config.yaml
d_expert: 96
balance_loss: 0.0115
router_z_loss: 0.0001
n_groups: 8
learning_rate: 0.0106
Below are experts of layer 6 (counted from 0) of a mixture-of-experts language model. Rows are named router (the router's row for the expert), gate (a neuron's input weights, with its number), up (a neuron's input weights, with its number) and show model dimensions 0-127. Each number is 128 + 24 x the weight over its row's rms, rounded and kept within 0 to 255.
After each expert's rows: "comes after" lists some tokens at least twice as common just before its tokens as in all text. This comes from a sample of Wikipedia text that the model never trained on. Tokens count by the router's weight.

# expert 44
router [116 114 134  71 125 124 121 166 101  88 164 151 100 142  84 159 100 151 144 113 145 139 132 144 132 128 109 176 160 119 137 113 111 120  86  87 123 152 110 119 129 130 124 132 148 145  98  67 142  96 154 146 113 150 127 107 123 118 145 111 109 159 141 119 101 151  52 126 121  97 122 117 124 130 104 175 119 117 129 124 101 119 104 135 155  76 140 142 125 135 160  98 128 135  91 117 104 171 133 178 176 106 148 132 141 137 129  90 127  94  99 131 164 129 102 136 104 149 141 145 133 139 138 130  89 144 106 114]
gate0 [141 146 120  84 118  85  91 164 147 119 122 146 132 149 160 151 114 156 116 155 124 146 160  92 153 118 110 166 151 136 134 145 124 127 127  95 120 144 165 122 116 126 111  87 116 108 124 118 132 124  92 170 120 138 154 167 162 137 132 126 150 136 136 104 129 110 126 116 138 141 122 145 158 139 132 153 123 146 175 156 114 167 123 151 126 144 108 126 108 137 126 134 122 116 111 164 101 186 130 114 163 134 160 168 132 134  90 116 148  89 185 145 146 148 120 122  95  85 194 132 142 117 183  99 116  96 136 175]
up0 [129 138 127 151 146 136 147 137 141 145 161 155 121 118 112  98 124 147  82  92 127 115 118 142 132 154 146 160 127 154 107 172 113 114  90 180 169 103 145 100 113 118 102 115 143 120 169 105 114 141  92  73 126 106 162 105  83 133 101 119  94 138 116 137 157 110 150  95 130 156  92 139  89 100 118 146 115  79 110 116 195 159 122 138 163 114 102 154 122 147 135 175 110 110 149 154 142  93 105 118 145 106 134 134 136 108 136 139 122  98 126 150 155 165 138 159 144 142 109 133 147 131 140 145 121  87  96 108]
comes after: " W", " H", " L", " Ch", " Sh", " w"

# expert 30
router [ 72 142 124 130 135 101 115 141 114 128 132 135 102 142  90 124 140 107 115 115 114 155 128 141 122 118 142 157 104  73 138 141  85 140  91 108 134 146 130 132  91 103 131 141 145 147  85  83 122  95 157  89 152 125 130  56  88 113 121  98 101 149 110 143 109 123  97 108 110 113 109 155 127 159 129 128 114 111 153 149 153 109 105 150 108  89  97 134  96 130 147 144 129 112  67  85  98 164 132 137 159 101 115 144 119 123 155 126 142 107 123 139 146 118 163 132 128 173 106 174 155 158 144 130 120 172 111 142]
gate0 [128  90 165 138  85 139 100 138 148  93 125  82  98 143 149 136 164 139 103  95 130 108 110 106 110 111 141 157 132 145 121 152 115 110 112 120 148 160 102 113 128 122 151 141 125 101 146 145 136 143 105  88 163 135 133  56 120 122 111 133 173 141  81 115 134 123 103 107  87 155 116 135 102 157 129 114 120 171 121  98 166 172 133 171 114 104 103 126 100 139 108 126 129 101 142 131 109 132  95 126 164 145 108 109 180 162 119 134  89 131 112 141 130 100 128 123 181 111  81 138 102 160 149 110 123 157 127 144]
up0 [ 89 129 147 143  82 128 162 143  92 121 116 137 129 173 117 137 136 124 144 119 137 115 172 145 129 146 117 157  91  97 151 197 132 174  74 139 138 140 103 105 119 127 122 111 124  76 130 144 123 108 117 109 126 112 123 113 137 160 143 147  90 172  80 140 135 143 202 160 140 115 150  96  95 143 123 105 107 113 150  91 120 134  95 106 142 102 141 104 124 144 149 133 121  97 135 167  88 144 153 111 139 141 115 130 146 121 110 127 112 161 125 105 166 116 127 125 136 137  78  93 146 136 133 152 112 146 122  94]
comes after: " T", " t", " D", " d", " B", " R"

# expert 34
router [107  92 126  96 122 149 119 110 149 125 141 154 141 130 127 161 147 168 119  96  90 157  91 148 140 160 106 150 141  97 160 102 116 100 127 117 142 153  97 147 146 115 153 128 143 157 106 105  86 125 134  97 155 130 117 119 112 116 151  87  96 169 138 170 178 170 108 114 120 137 118 130 143 128 138 181 132 117 151 129 124 145 160 103 110 125 116 161 107  99 161 117 115  99 108  86  88 162 111 156 150  93 144  91 145 122 109 125 159 104 134 117  99  85 137 132 144 161 124 146 148 151 154 114  78 158 116 148]
gate0 [107 123 109 108  92 157 181 122 124  92  87 142 137 119 133 150 161 134 130 161 106  98 121 110 120  96 181 152 151 110 118 135 109 100  93  82 143 105 139 124 135 114  84 130 143 120 126 133 119 159 145 160 115 130 109  82 157 143 146 137 108 103 158  83 131 112 127 146 113 146 124 135 136 151 151 148 151 136 135 138 122 147 138 192 151 136 138 131 107 176 105 116 131  96  94 137  79 140 143 135 120 164 118 143 120  81 133 153 167  92  92 170 123 125 133 154 136 117 120 120 145 129  90 109  68 150 121 154]
up0 [170 105 120 138 144  97 131 146 117 164 134 124  92 153 121 111  87 142 135 120 104 148 112 162 121 194 104 125 106 155 177 134 158 157 130 159 100 113 107 115 121 148 107 145 109  99 108 116 161 118 101 106 170 149  87 137 126 131 105 124 134 158 131 187 157 161 118 119 143 121 138 117 107 120 132 153 111 103 127 126 109 139 134 117 111 107  90 127 142  89 103  85 118 176 140 128 161 137 101 128 135 105 150 112 115 124 122 110 110 163 110 127 133 132 116 148 112 156 180 142 108 132 147  55 125 110 169  84]
comes after: " |", ",", " and", ";", ":", " /"

# expert 2
router [131 102 120  96 115  89 139 151 151 126 135 138 129 125 106 138 133 134 111  97 131 120 146 105 133 127 151 168  93  86 123 107  99 166  83 131 168 153 118 101 134 118 162 138 141 158 124  75 105 116 136 154 157  93 146 114 133 104 151 101  91 143  90 138 106 136  88 106  95 105 153 131 160 162 135 130 123  82 153 147 100 114 131 101 135 107 101 128 118 140 141 130 139 142  53 117  98 174 119 172 152 106 118 138 142 112  97  94 173 110 103 159 140 118 120  95 104 119 117 148 153 129 153 107 108 167 112 123]
gate0 [ 99 121 164  69 143 171 161 124 102 166 125 107 156 113 121 146 169  62 127 131 128 121 121 145 153 103 127 122 146 173 126 188 108 174 123 101 145 186 128 103 109 114 146 124 160 109 116 125 127 183 142 126 165 129 130 128 125 158 125 140 105 148 129 131 135 175 155 112 138  88 132 159 120 111 139 105 121 145 162 110 134 155 132 108 128 153  94 112 132  78 113 139 158 133  92 115 141 119 106 158 167 159 108 121 125 135 147 169 145 127  92 135 116 158 116 111 147 102 115 149 144 153 142 107 139 109 125 136]
up0 [149 117 124 122 106 142 114 141 139 111 128 124 120 139  98 135 131 137 117 130 117 132 110 134 136 119 138  83 130  98 147 145  88 119 164 176 147  78 129  92 138 107 106 136 172 122 135 126 105 126 145 106 131 141 159 115 109 149 178  91 132  96  95 153 100 143  98 140 133 115 144 127 113  93 161 115 145 158 120 109  79 151  89 130  90 145  88 125  88 107 107 145 115  90  76 128 103 112 155 137 115 149 127 126 148  74 102 125 131 113 130  95 128 147 118 121 147 149 136 112  53 152 124 178  69 111 118 125]
comes after: " N", " K", " S", " Z", " n", "N"

# expert 33
router [104  98 134  98 118 148 118 112 150 122 140 154 139 129 128 164 146 169 120  91  89 160  94 155 138 157  97 156 142 101 161 106 113 100 123 120 148 152  96 152 143 117 152 123 146 160 106 103  89 126 135  95 155 133 113 118 110 112 150  90  97 166 137 170 173 171 113 111 114 134 117 127 142 129 135 177 134 116 149 129 120 147 159  96 112 122 114 162 104  95 157 121 116  93 106  88  88 161 110 156 157  92 145  98 149 122 106 128 158 106 131 110  99  90 140 131 143 160 127 141 147 150 160 112  84 161 118 147]
gate0 [116 150 133 175 119 149 176 142  96 148 122 149 121 128  97 102 117 100 153 141 165 117 102 137 152 175 105 191 129 133 147 105  95 161 110 162 118 143  77 131 142 137 155 136 169 111 113 115 117 142 107 105  91 143 139 125 134 146 111  72 160 123 123 137  97 113  91 130  88  75 127 143 111 127 139  94 139 132 146 132 140 165  93 119 128 165 125 175  99 126 128 119 122  88 125 134  79 114 127 129 134 139 142 143 112 104 143 117  89 131 144  94 140 154 169 126 105 146 135 124  81 146 103 152 153 131 156 142]
up0 [115 143  87 136 105 142 138  88 140 148 135  94 145 145 116 104 115 137 134  83 104 135 159  68 123 122 174 145 143 163 104  81 137 111 147  78 170 120 131 107 137 127 120  95  97  88 143 149 119 161 139 129 134 119  89 112 144 137  85 117 122 131 128 101 153 123 105 115 134 112 109 105 115 153 124 191  90 141 128 118 109 128  99 173 135 128 151 110 145 124  99 136 170 136 101 135 109 127 145 117  87 105 128 108 146 111 165 132 174 162  92 135 131 120 126 142 114  92 101 150 174 105 149 137 146 159 109 100]
comes after: " |", ".", " the", "20", "-", "|"

# expert 10
router [107 101 127  97 116 148 116 113 151 126 140 152 141 129 128 162 149 168 117  91  85 155  93 151 138 154  99 149 141 101 159 106 113 101 130 119 148 151  93 153 145 116 152 123 144 157 108 100  85 129 133  95 150 134 114 118 111 113 150  94  96 165 134 173 177 171 111 112 116 138 117 131 143 132 137 177 134 120 149 128 119 147 161  99 112 121 116 161 104  94 158 118 116  94 107  88  88 172 111 154 148  91 145  95 146 126 108 124 160 100 135 111  96  92 139 132 141 158 128 142 145 151 157 110  83 160 115 146]
gate0 [140 102 160 139 114 145 125 132 141 125 129 114 175 162 125 105 110 142 148 136  93  88 136 108 127 103 112 149 115 125 149  88 127 135 120 157 116 161 150 128 134  60 128 143 138 106 140 114 124 165  76 108 106 155 132 109 154 114 106 147 118 152  88 117 148 158 126 143 146 121 124  83 113 123  89 138  97 122 152 103 114 133 132 141 120 108 161 148 153 143 155 124 113 108 115  77  95 164 141 132 158 119 148  84 109 148 145 120 161 141 195 131 148 116 113 139 185 128 157 168 137 159 136 155 151 168  87 119]
up0 [173 109 182 106 125 115  98 117 132 127  92 141 158 113  77 157 130 110 133 141 136 128 135 145 135 123 123 102 192 158 137 154 159  96 125 143 162 118 151  86  92 192 122 134 140 130 109 159 126 139 133 115 131  84 138 100 140 142 112 150 138 162 169 105 125 125 121 129 135 145 112 125 144 141 162 165 160 160 162 187 113 138 131 100 146 123 110 158 113 166 120 131 134 101 136 166  98 138  97 100 154 105 136  94 123  97 132  99 120 122 122 153 130  98 122 166  97 126 147 151 137 145 164 155 136  92 121 134]
comes after: " |", " of", ";", ":", " is", " on"

# expert 21
router [ 94  94 107  71  92 151  96 142 160 134 133 121 133 137  96 110 144 176 141 144  86 128 129 136 114 141  83 134 121 107 173  94 116 151 101 102 138 118 137 146 113 105 122 104 107 121 123 134 115  96 137 100 166 126 145  96 133 131 150 115  89 137 140 152 143 118  94 126 107 140 113 151 181 116 133 133 154  97 147 162 108 144 149  77  92 134 124 139  91  91 155  91 126  96 108 101  93 185 141 167 115 124 153 109 142 103 103 121 138 116 109 123 123 109 125 142 116 128 105 138 128 154 164 132  63 143 113 115]
gate0 [ 92 154 118 119 128 111 161 116 146 131 121 144 117 139 145 149 144  97 127 148 131 121 137  59 144 136 199 116 138  99 148 141 141 151 111 138  97 149 121 121 147 148 107 140 141 128 113 142 162 153 128 176 120 118 140 154  78 111  88  75 108  79  93 152 124 149 129 143 136 150 156 139 131 124  82 162 133 116  83 153 101 111 109 166 125 123 126 124 106 153 109 114 150 139 128 155 140 151  92  93 173 149 145 133 163 110 134 103 145  95 121 130 156 161  98 133  77 122 132 147 108  95 114 138 116 142 121  87]
up0 [126  89 106 109 151 156  92 145 114 115 129 144 115 142  89 134 106 151 178 101 122 110 111 136 136 120  80 130 124 138 105 121 133 151 128 140 130  98 116 109 124 169 111 119 145 112 137 138 134 142 122 102 158  78 123  77 134 162 100 121 136 131 137 105 167  91 104 117 134  87 116 126 127 154 115 114 118  69 133 121 141 163 121 168  90  80  96 127 124  79 123 119 142 125  93 116 161 173 149 145 103  76  90 160 134 136 145 122 114 178 114 122 136 132 142 124  99 154 127 114  97 127  98 146 158 116  93  87]
comes after: " of", " in", " |\n", " for", " to", "."

# expert 32
router [110 104 122  99 117 148 118  99 142 129 138 153 132 121 133 163 156 174 129  92  95 151  92 136 138 160 110 147 133 117 150  95 117 109 144 118 139 147 107 147 151 114 152 115 150 156  95 108  85 133 129  95 145 133 121 117 110 122 157  96 100 170 135 170 185 181 119 120 121 148 110 128 136 132 154 169 133 129 159 113 130 140 157 115 126 124 111 166 118 104 146 124 109  96 111  76  99 176 105 145 139  72 132 102 160 127 111 122 154  97 129 128  88  77 148 133 136 165 138 125 132 156 159 128  86 154 105 149]
gate0 [156  69 106  98 119 164 162  84 130 122  85 142 126 164 109 151 118 140 157 122 138 122  94 161 165 118 143 110 157 130 114 140 116 151 153 120 139 146 109 107 124 154 113 111 102 150  73 125  84  93  99 100 153 116 142 160 143 146 122 121 126 119 124 138 141  85 134 128 127 141 121 154 153 144 170 129 104 130 108 153  90 179 106 125 155 162 122 122 126 101 149 141 141 131 152 108 149 118 115  91 113  95 137 110 121 128 154 123 100  56 110 151 102 117 147 140 132  94 148 101 135 135 120 103  81 156 129 173]
up0 [155 129 126 106 136 128 109 158 113 112 138 137 121 169 103 164 161 109 121 130 101 170  85 146 116  92 136 103 143 151  66 156 155  99 114 121 131 164 166 140 100 124 166 112 121 144 131 142 139  84 108 104 164 100 163 135 110 135 101 114 132 129  86 131 152 164 165  96 135 124 139 150 127 103 144 123 108 120 173  87 129 140 150 164 119 141 108 137  97 149 152 149 151 145 139 104 136 129 142  89 134 123 174  80 161 166 121 177 107 110 150 114 111 112 125  87 115 113 122  99 125 124 100 152 128 134 112  90]
comes after: " ", ",", ".", " (", " the", " /"